config = dict(
    n_layer=19,
    d_model=384,
    n_experts=48,
    experts_per_token=2,
    d_expert=144,
    d_shared_expert=0,
    activation='geglu',
    moe_layers=[1, 3, 5, 7, 9, 11, 13, 15, 17],
    router_score='softmax',
    normalize_top_k=False,
    routed_scale=4.9,
    balance_loss=0.001,
    balance_bias=True,
    init_std_router=0.012,
    lr_router=0.000267,
    n_head=3,
    n_kv_head=1,
    head_dim=128,
    vocab_size=32768,
    norm='rmsnorm',
    norm_place='peri',
    norm_eps=1e-05,
    positions='rope',
    rope_base=10000.0,
    rope_fraction=1.0,
    qk_norm=True,
    attn_scale=0.112,
    tie_embeddings=True,
    parallel_block=False,
    extras=['capped logits'],
    init='normal',
    init_std_qkv=0.0157,
    init_std_o=0.00255,
    init_std_up=0.0157,
    init_std_down=0.00255,
    optimizer='soap_variant',
    lr=0.00347,
    lr_mult_o=0.776,
    beta1=0.95,
    beta2=0.95,
    lr_head=0.00687,
    grad_clip=0.5,
    warmup_steps=129,
    schedule='wsd',
    decay_fraction=0.601,
    decay_shape='linear',
    final_lr_fraction=0.05,
    batch_tokens=131072,
    seq_len=1024,
    doc_mask=True,
    train_tokens=495600000,
    steps=3782,
    dataset='wikipedia_en',
)
Below are experts of layer 9 (counted from 0) of a mixture-of-experts language model. Rows are named router (the router's row for the expert) and show model dimensions 256-319. Each number is 50 + 10 x the weight over its row's rms, rounded and kept within 0 to 99.
After each expert's rows: a language model's description of what the expert responds to; "raises" lists some tokens whose logits its average output raises strongly, later layers aside. This comes from a sample of Wikipedia text that the model never trained on.

# expert 15
router:56 40 54 63 56 60 55 57 41 21 46 76 49 50 43 54 68 44 41 38 42 31 44 41 50 39 45 24 39 71 62 44 46 44 56 45 51 59 44 44 52 53 44 56 53 62 58 42 61 42 50 47 32 53 48 73 56 61 43 46 52 40 57 48
It responds to: Title words. Capitalized words inside song, album, film and book titles, such as Love, You, Night, The Only Way Is Up.
raises: " de", "-M", ",", "h", "c"

# expert 29
router:37 57 53 43 48 51 50 51 57 38 64 39 64 52 65 51 65 48 60 48 60 42 36 45 60 55 58 31 59 37 66 53 59 85 50 64 38 34 50 40 74 38 41 59 51 38 53 52 51 41 50 40 43 43 67 53 48 61 53 52 48 48 34 54
It responds to: Sentence-ending periods. Periods closing sentences, often after a quote or parenthesis, plus abbreviation dots like U.S. and J.; also nouns that end clauses, such as countries.
raises: " In", " On", " After", " Only"

# expert 12
router:60 57 51 44 36 54 55 53 32 57 44 47 53 43 44 41 30 51 61 43 74 59 69 55 42 53 50 71 67 41 32 55 35 48 41 46 50 66 47 46 29 54 51 53 58 45 53 54 57 71 51 55 33 50 43 57 38 32 46 45 46 55 50 57
It responds to: Biography narrative flow. Pronouns, was, later, subsequently, and kin nouns in biographical career narratives, as in "He later served", "His father was".
raises: " if", " each", " whether"

# expert 39
router:54 50 55 58 61 50 44 56 59 55 55 45 61 42 54 59 69 46 42 73 55 58 41 37 39 44 47 58 53 28 62 50 52 40 43 53 58 52 64 54 41 50 52 48 55 53 56 48 53 37 53 41 67 50 39 31 48 53 49 49 44 49 65 44
It responds to: Taxonomy and chemistry pieces. Scientific name and chemical word pieces, taxonomy list colons and dashes, such as Family:, ethyl, protein, genus, acid.
raises: "'", ".", " Sign"

# expert 18
router:42 47 42 60 51 46 38 75 72 32 45 54 48 41 64 51 57 52 33 53 67 58 66 44 49 50 49 36 40 55 55 52 42 59 34 55 59 34 59 55 40 41 37 43 44 36 59 66 55 61 58 68 35 50 62 59 51 65 52 59 44 42 46 59
It responds to: Sentence and section ends. Sentence-final periods and quotes before paragraph breaks and new headings, plus some narrative verbs and dates in history and military accounts.
raises: " ", " (", " U", ",", " |", "y"

# expert 9
router:53 50 39 52 57 49 45 59 59 43 47 36 41 55 59 47 65 55 62 52 46 44 62 52 53 41 61 42 58 53 56 51 61 52 43 46 44 35 49 46 59 38 61 32 64 42 45 72 57 43 60 65 40 53 72 78 39 56 36 55 45 55 28 48
It responds to: Plural and word endings. Word-final pieces, mostly plural endings like -s, -ers, -ies, -ments, plus second words of place names such as New York and United States.
raises: ",", ":", " (", " and", ".", ";"

# expert 13
router:48 26 48 53 55 56 50 40 35 35 42 34 51 51 56 59 53 51 39 52 35 54 50 38 43 49 55 70 55 47 60 50 51 57 54 32 51 65 44 13 52 58 49 58 47 45 40 68 50 45 54 52 33 38 52 70 57 60 43 57 47 59 66 50
It responds to: Space before numbers. Bare space tokens standing before a number, such as years after a month name in birth dates, or cell values in table rows.
raises: " syndrome", " techniques", "ieri", " habitat"

# expert 37
router:67 65 46 34 31 51 41 45 54 53 55 40 47 47 45 48 46 52 60 17 48 44 41 50 31 64 55 48 61 72 62 53 47 71 53 46 39 56 47 67 36 53 49 50 53 37 47 42 49 63 48 43 38 57 50 57 45 42 54 46 50 43 52 50
It responds to: Sports terms. Sports biography and results vocabulary, such as ice hockey, footballer, tennis, NCAA, rounds, scores, and cells of tournament tables.
raises: ".", "'", ",", " ("

# expert 14
router:55 37 46 56 43 44 59 51 62 47 52 37 47 62 61 52 53 52 62 30 77 36 28 58 57 68 61 39 43 48 56 36 43 39 51 46 56 34 56 48 45 46 44 49 43 42 62 64 62 44 51 53 47 64 67 53 35 52 56 54 53 37 42 57
It responds to: Word-initial fragments. Opening pieces of split words, often Latin-style prefixes like dis, re, de, cons, rec, in political and government prose.
raises: "a", "o", "y", "us", "at", "l"

# expert 10
router:55 55 60 42 61 53 40 63 60 63 39 43 54 58 54 59 54 49 59 48 56 53 65 64 51 69 62 46 59 48 46 54 48 30 60 51 54 44 58 51 44 55 28 53 29 53 51 37 44 38 56 48 58 52 53 39 50 63 36 40 45 35 56 42
It responds to: Articles. Articles the, a, an, The, mostly after prepositions or verbs and before nouns like first, United, same.
raises: " idea", " same", " scheme", " statement", " band's", " company's"

# expert 34
router:63 69 59 60 60 46 41 47 81 34 48 71 64 43 52 55 69 50 48 49 75 35 50 45 44 49 51 46 54 51 59 36 60 60 40 71 52 55 50 55 56 46 43 43 46 49 53 42 78 59 44 48 65 51 56 50 60 55 49 46 47 40 46 48
It responds to: Technical and mathematical nouns. Nouns and modifiers in technical, scientific, economic and math prose, such as software, market, algebra, velocity, automatically.
raises: ",", " of", ".", " in", " and", " ("

# expert 38
router:50 45 65 52 63 47 33 40 57 34 74 39 49 50 55 47 44 44 49 48 50 66 63 59 53 47 52 39 63 62 45 58 52 63 43 58 48 48 43 44 66 53 36 58 49 55 46 68 64 50 63 68 58 69 43 42 50 34 53 48 51 52 42 50
It responds to: Leading number digits. First three digits of years and other numbers, such as 199, 201, 175, before the final digit.
raises: "0", "8", "7", "%", "6", "9"

# expert 23
router:55 45 55 52 56 47 52 50 64 57 52 52 73 61 59 60 70 43 58 59 64 52 71 53 42 72 52 46 51 56 47 61 43 58 54 62 47 54 51 40 32 50 47 52 71 22 47 62 64 55 51 49 53 72 45 56 54 70 55 51 43 57 51 55
It responds to: Institution name heads. Head nouns of organization and office names after the or of, such as Institute, Committee, Ministry, Bank, President.
raises: ",", " (", " and", "'s", ".", " of"

# expert 41
router:60 35 45 52 41 44 46 51 44 52 50 35 43 39 58 50 42 47 45 51 40 43 54 59 54 47 48 57 51 45 40 40 50 47 46 42 45 65 67 47 46 57 40 59 47 49 62 60 48 52 57 35 36 38 40 49 53 61 66 55 51 52 65 54
It responds to: Name-initial pieces. First letters or pieces of proper names starting a word, such as Mc-, N-, D., Jr, Los, New, in biographies of American people.
raises: "'", ".", "b", "/", "q"

# expert 19
router:57 53 65 51 39 54 48 55 49 31 28 47 49 42 50 51 44 55 24 49 52 38 48 52 52 74 45 41 44 41 60 48 61 34 51 44 47 53 41 31 55 59 51 51 46 28 43 66 65 54 44 76 49 50 42 44 49 62 55 52 56 46 54 53
It responds to: Plot action words. Action verbs and particles in plot summaries, such as killed, attacked, escape, get him away, asks her.
raises: ",", " all", " ", " to"

# expert 24
router:60 56 55 50 48 48 54 53 43 54 52 47 42 68 53 53 39 52 37 39 33 60 54 58 53 56 42 50 48 58 30 50 40 53 55 59 50 68 42 46 54 64 55 56 53 40 40 69 34 74 63 35 49 41 57 40 65 56 48 46 56 58 38 48
It responds to: Name-internal word pieces. Mid-word syllable pieces inside Japanese, Chinese, Indian and other foreign personal names, such as un in Haikun, ur in Sakuragi, eda.
raises: ",", " (", " and"

# expert 28
router:52 47 33 57 55 56 54 46 28 61 55 35 51 56 42 62 46 41 47 39 42 36 60 64 58 39 50 54 45 56 39 56 50 42 44 61 67 35 59 48 36 55 44 53 40 56 52 46 65 35 56 58 41 43 54 38 41 38 51 50 52 67 41 45
It responds to: Syllable pieces, East Asian. Word pieces like ang, aw, th, h inside names and words, often Chinese or Korean surnames (Chang, Lang, Whang) and place names.
raises: "-S", ",", " (", "an", " and", "-L"

# expert 44
router:35 47 50 37 48 54 53 47 57 45 42 56 55 73 46 43 60 46 41 65 36 48 51 48 53 44 42 47 58 47 39 51 44 44 60 43 44 36 54 36 47 54 50 49 49 43 55 44 43 52 44 49 43 41 70 32 37 36 48 44 57 44 56 53
It responds to: Commas and infinitive to. Mostly commas and infinitive to after verbs like order, chose, helped, plus modals would, could, may, must starting a clause.
raises: " although", " though", " who", " however", " which", " Pld"

# expert 25
router:54 34 52 58 50 47 40 57 37 43 34 41 51 43 52 53 32 47 45 40 51 55 40 37 61 42 51 40 23 48 55 40 53 44 51 44 50 49 63 28 43 54 40 56 67 50 46 39 47 42 46 54 32 53 52 57 66 47 53 61 48 35 60 49
It responds to: Opening quotation marks. Opening quotes that begin cited speech or titles, as in reviews ("wrote, "Tonight's"), bibliography titles and song lists, plus nearby articles.
raises: "Scientific", "Studio", "Member", "=", "Geography", "Location"

# expert 26
router:50 51 37 52 41 45 49 46 62 45 58 62 49 61 52 36 27 49 36 45 61 38 47 69 51 43 56 50 27 55 52 36 50 57 44 53 43 59 60 60 75 53 49 46 66 64 54 49 60 47 57 56 53 54 52 60 68 61 43 54 40 44 60 60
It responds to: Companies, ships, aircraft. Words about firms, ships, aircraft and ownership, motorsport tables, and word endings like old or -term: ship, owned, attorney.
raises: " and", ",", " with", " from", " of", " "

# expert 7
router:44 40 47 71 60 40 46 46 68 38 37 41 52 64 55 49 55 41 66 39 74 41 48 47 50 58 56 41 49 51 51 53 40 46 42 52 23 50 49 60 61 43 44 52 36 43 58 65 46 73 64 71 66 67 54 78 78 42 37 54 52 62 34 56
It responds to: Capital-letter acronym pieces. Capital-letter fragments inside acronyms and call signs, often in parentheses, such as DSC-S, WTR-N, MVS, RCA.
raises: "y", "ie", "ur"

# expert 3
router:54 77 51 49 49 50 53 47 38 56 56 54 49 39 49 55 41 59 52 58 41 53 55 51 12 55 46 38 41 57 56 53 37 52 45 60 42 62 45 46 36 54 51 51 67 62 46 56 40 42 66 35 33 50 39 39 63 38 43 46 55 59 47 51
It responds to: Slavic/European name onsets. Opening pieces of non-English names, often Slavic, after a country code or table bar, such as Krist, Jana, V, Sch.
raises: " ", ".", ",", " (", " and", "c"

# expert 17
router:61 43 49 26 72 54 50 42 38 42 46 51 34 44 47 51 55 49 52 34 76 43 67 48 71 63 43 26 60 38 34 35 47 61 44 55 56 30 42 45 40 38 56 53 38 43 44 54 45 32 46 61 31 45 41 48 43 51 55 51 62 47 48 52
It responds to: Function words, adverbs. Discourse and modifying words in argumentative prose, such as that, not, but, well, rather, even, and adverb endings like -ly.
raises: " the", " a", " of", " in", ",", " to"

# expert 32
router:40 32 59 45 57 38 58 47 52 48 70 55 47 65 48 48 66 60 59 63 83 63 45 57 64 47 51 62 43 34 53 40 57 43 45 54 52 60 50 47 45 43 54 44 26 61 43 57 64 35 44 51 40 49 51 46 38 30 63 45 42 32 62 54
It responds to: Office, government, military nouns. Nouns of office, command and government after the or his in historical and political text, such as office, elections, regiment, territories, troops.
raises: ",", " in", ".", " of", " and", ":"

# expert 21
router:52 43 56 50 53 45 60 54 78 63 50 41 54 57 43 49 50 51 59 65 34 66 64 54 48 41 44 69 49 34 58 58 37 60 58 35 61 44 40 45 74 49 55 47 39 52 41 37 42 47 58 36 57 46 46 42 57 41 52 50 59 48 46 57
It responds to: Locating prepositions. Prepositions in, of, on, during, and across that introduce places, dates or parts, e.g. governor in 1067, parts of Alberta.
raises: " ", " North", " recent", " April", " turn"

# expert 47
router:57 32 43 38 67 47 54 49 45 68 71 36 54 30 47 48 61 57 51 57 47 34 62 57 62 49 45 53 65 42 40 58 33 55 51 72 47 77 42 61 43 61 56 45 50 53 51 76 50 54 55 49 46 55 37 59 42 48 57 50 40 66 60 51
It responds to: English personal names. English given names and surnames and their endings, such as William, Wilson, Smith, -son, -ton, -ley.
raises: " (", ",", " and", " ", " in", " of"

# expert 2
router:49 39 58 69 56 58 58 57 52 28 43 79 25 55 48 51 40 53 41 48 47 47 50 42 40 24 53 47 55 49 46 40 36 50 45 53 49 47 50 47 59 67 52 44 51 56 47 60 63 62 52 47 30 71 67 58 53 55 49 50 53 28 53 56
It responds to: Film and music releases. Words about films, albums and TV series and their release, plus pipes in filmographies and discographies: film, premiered, album, directed.
raises: " there", " with", " at"

# expert 36
router:58 51 49 62 51 50 50 54 42 39 52 58 45 54 37 45 54 52 47 63 41 41 46 34 62 37 48 48 35 60 42 46 46 39 50 47 56 40 52 49 63 43 28 48 65 75 53 41 45 64 42 39 62 52 44 61 53 62 46 46 48 25 46 47
It responds to: Music chart and track listings. Pipes, quotes and separators in album track listings and chart tables, plus country codes (SWE, AUS), Billboard, feat., vocals, keyboards.
raises: " include", " these", " this"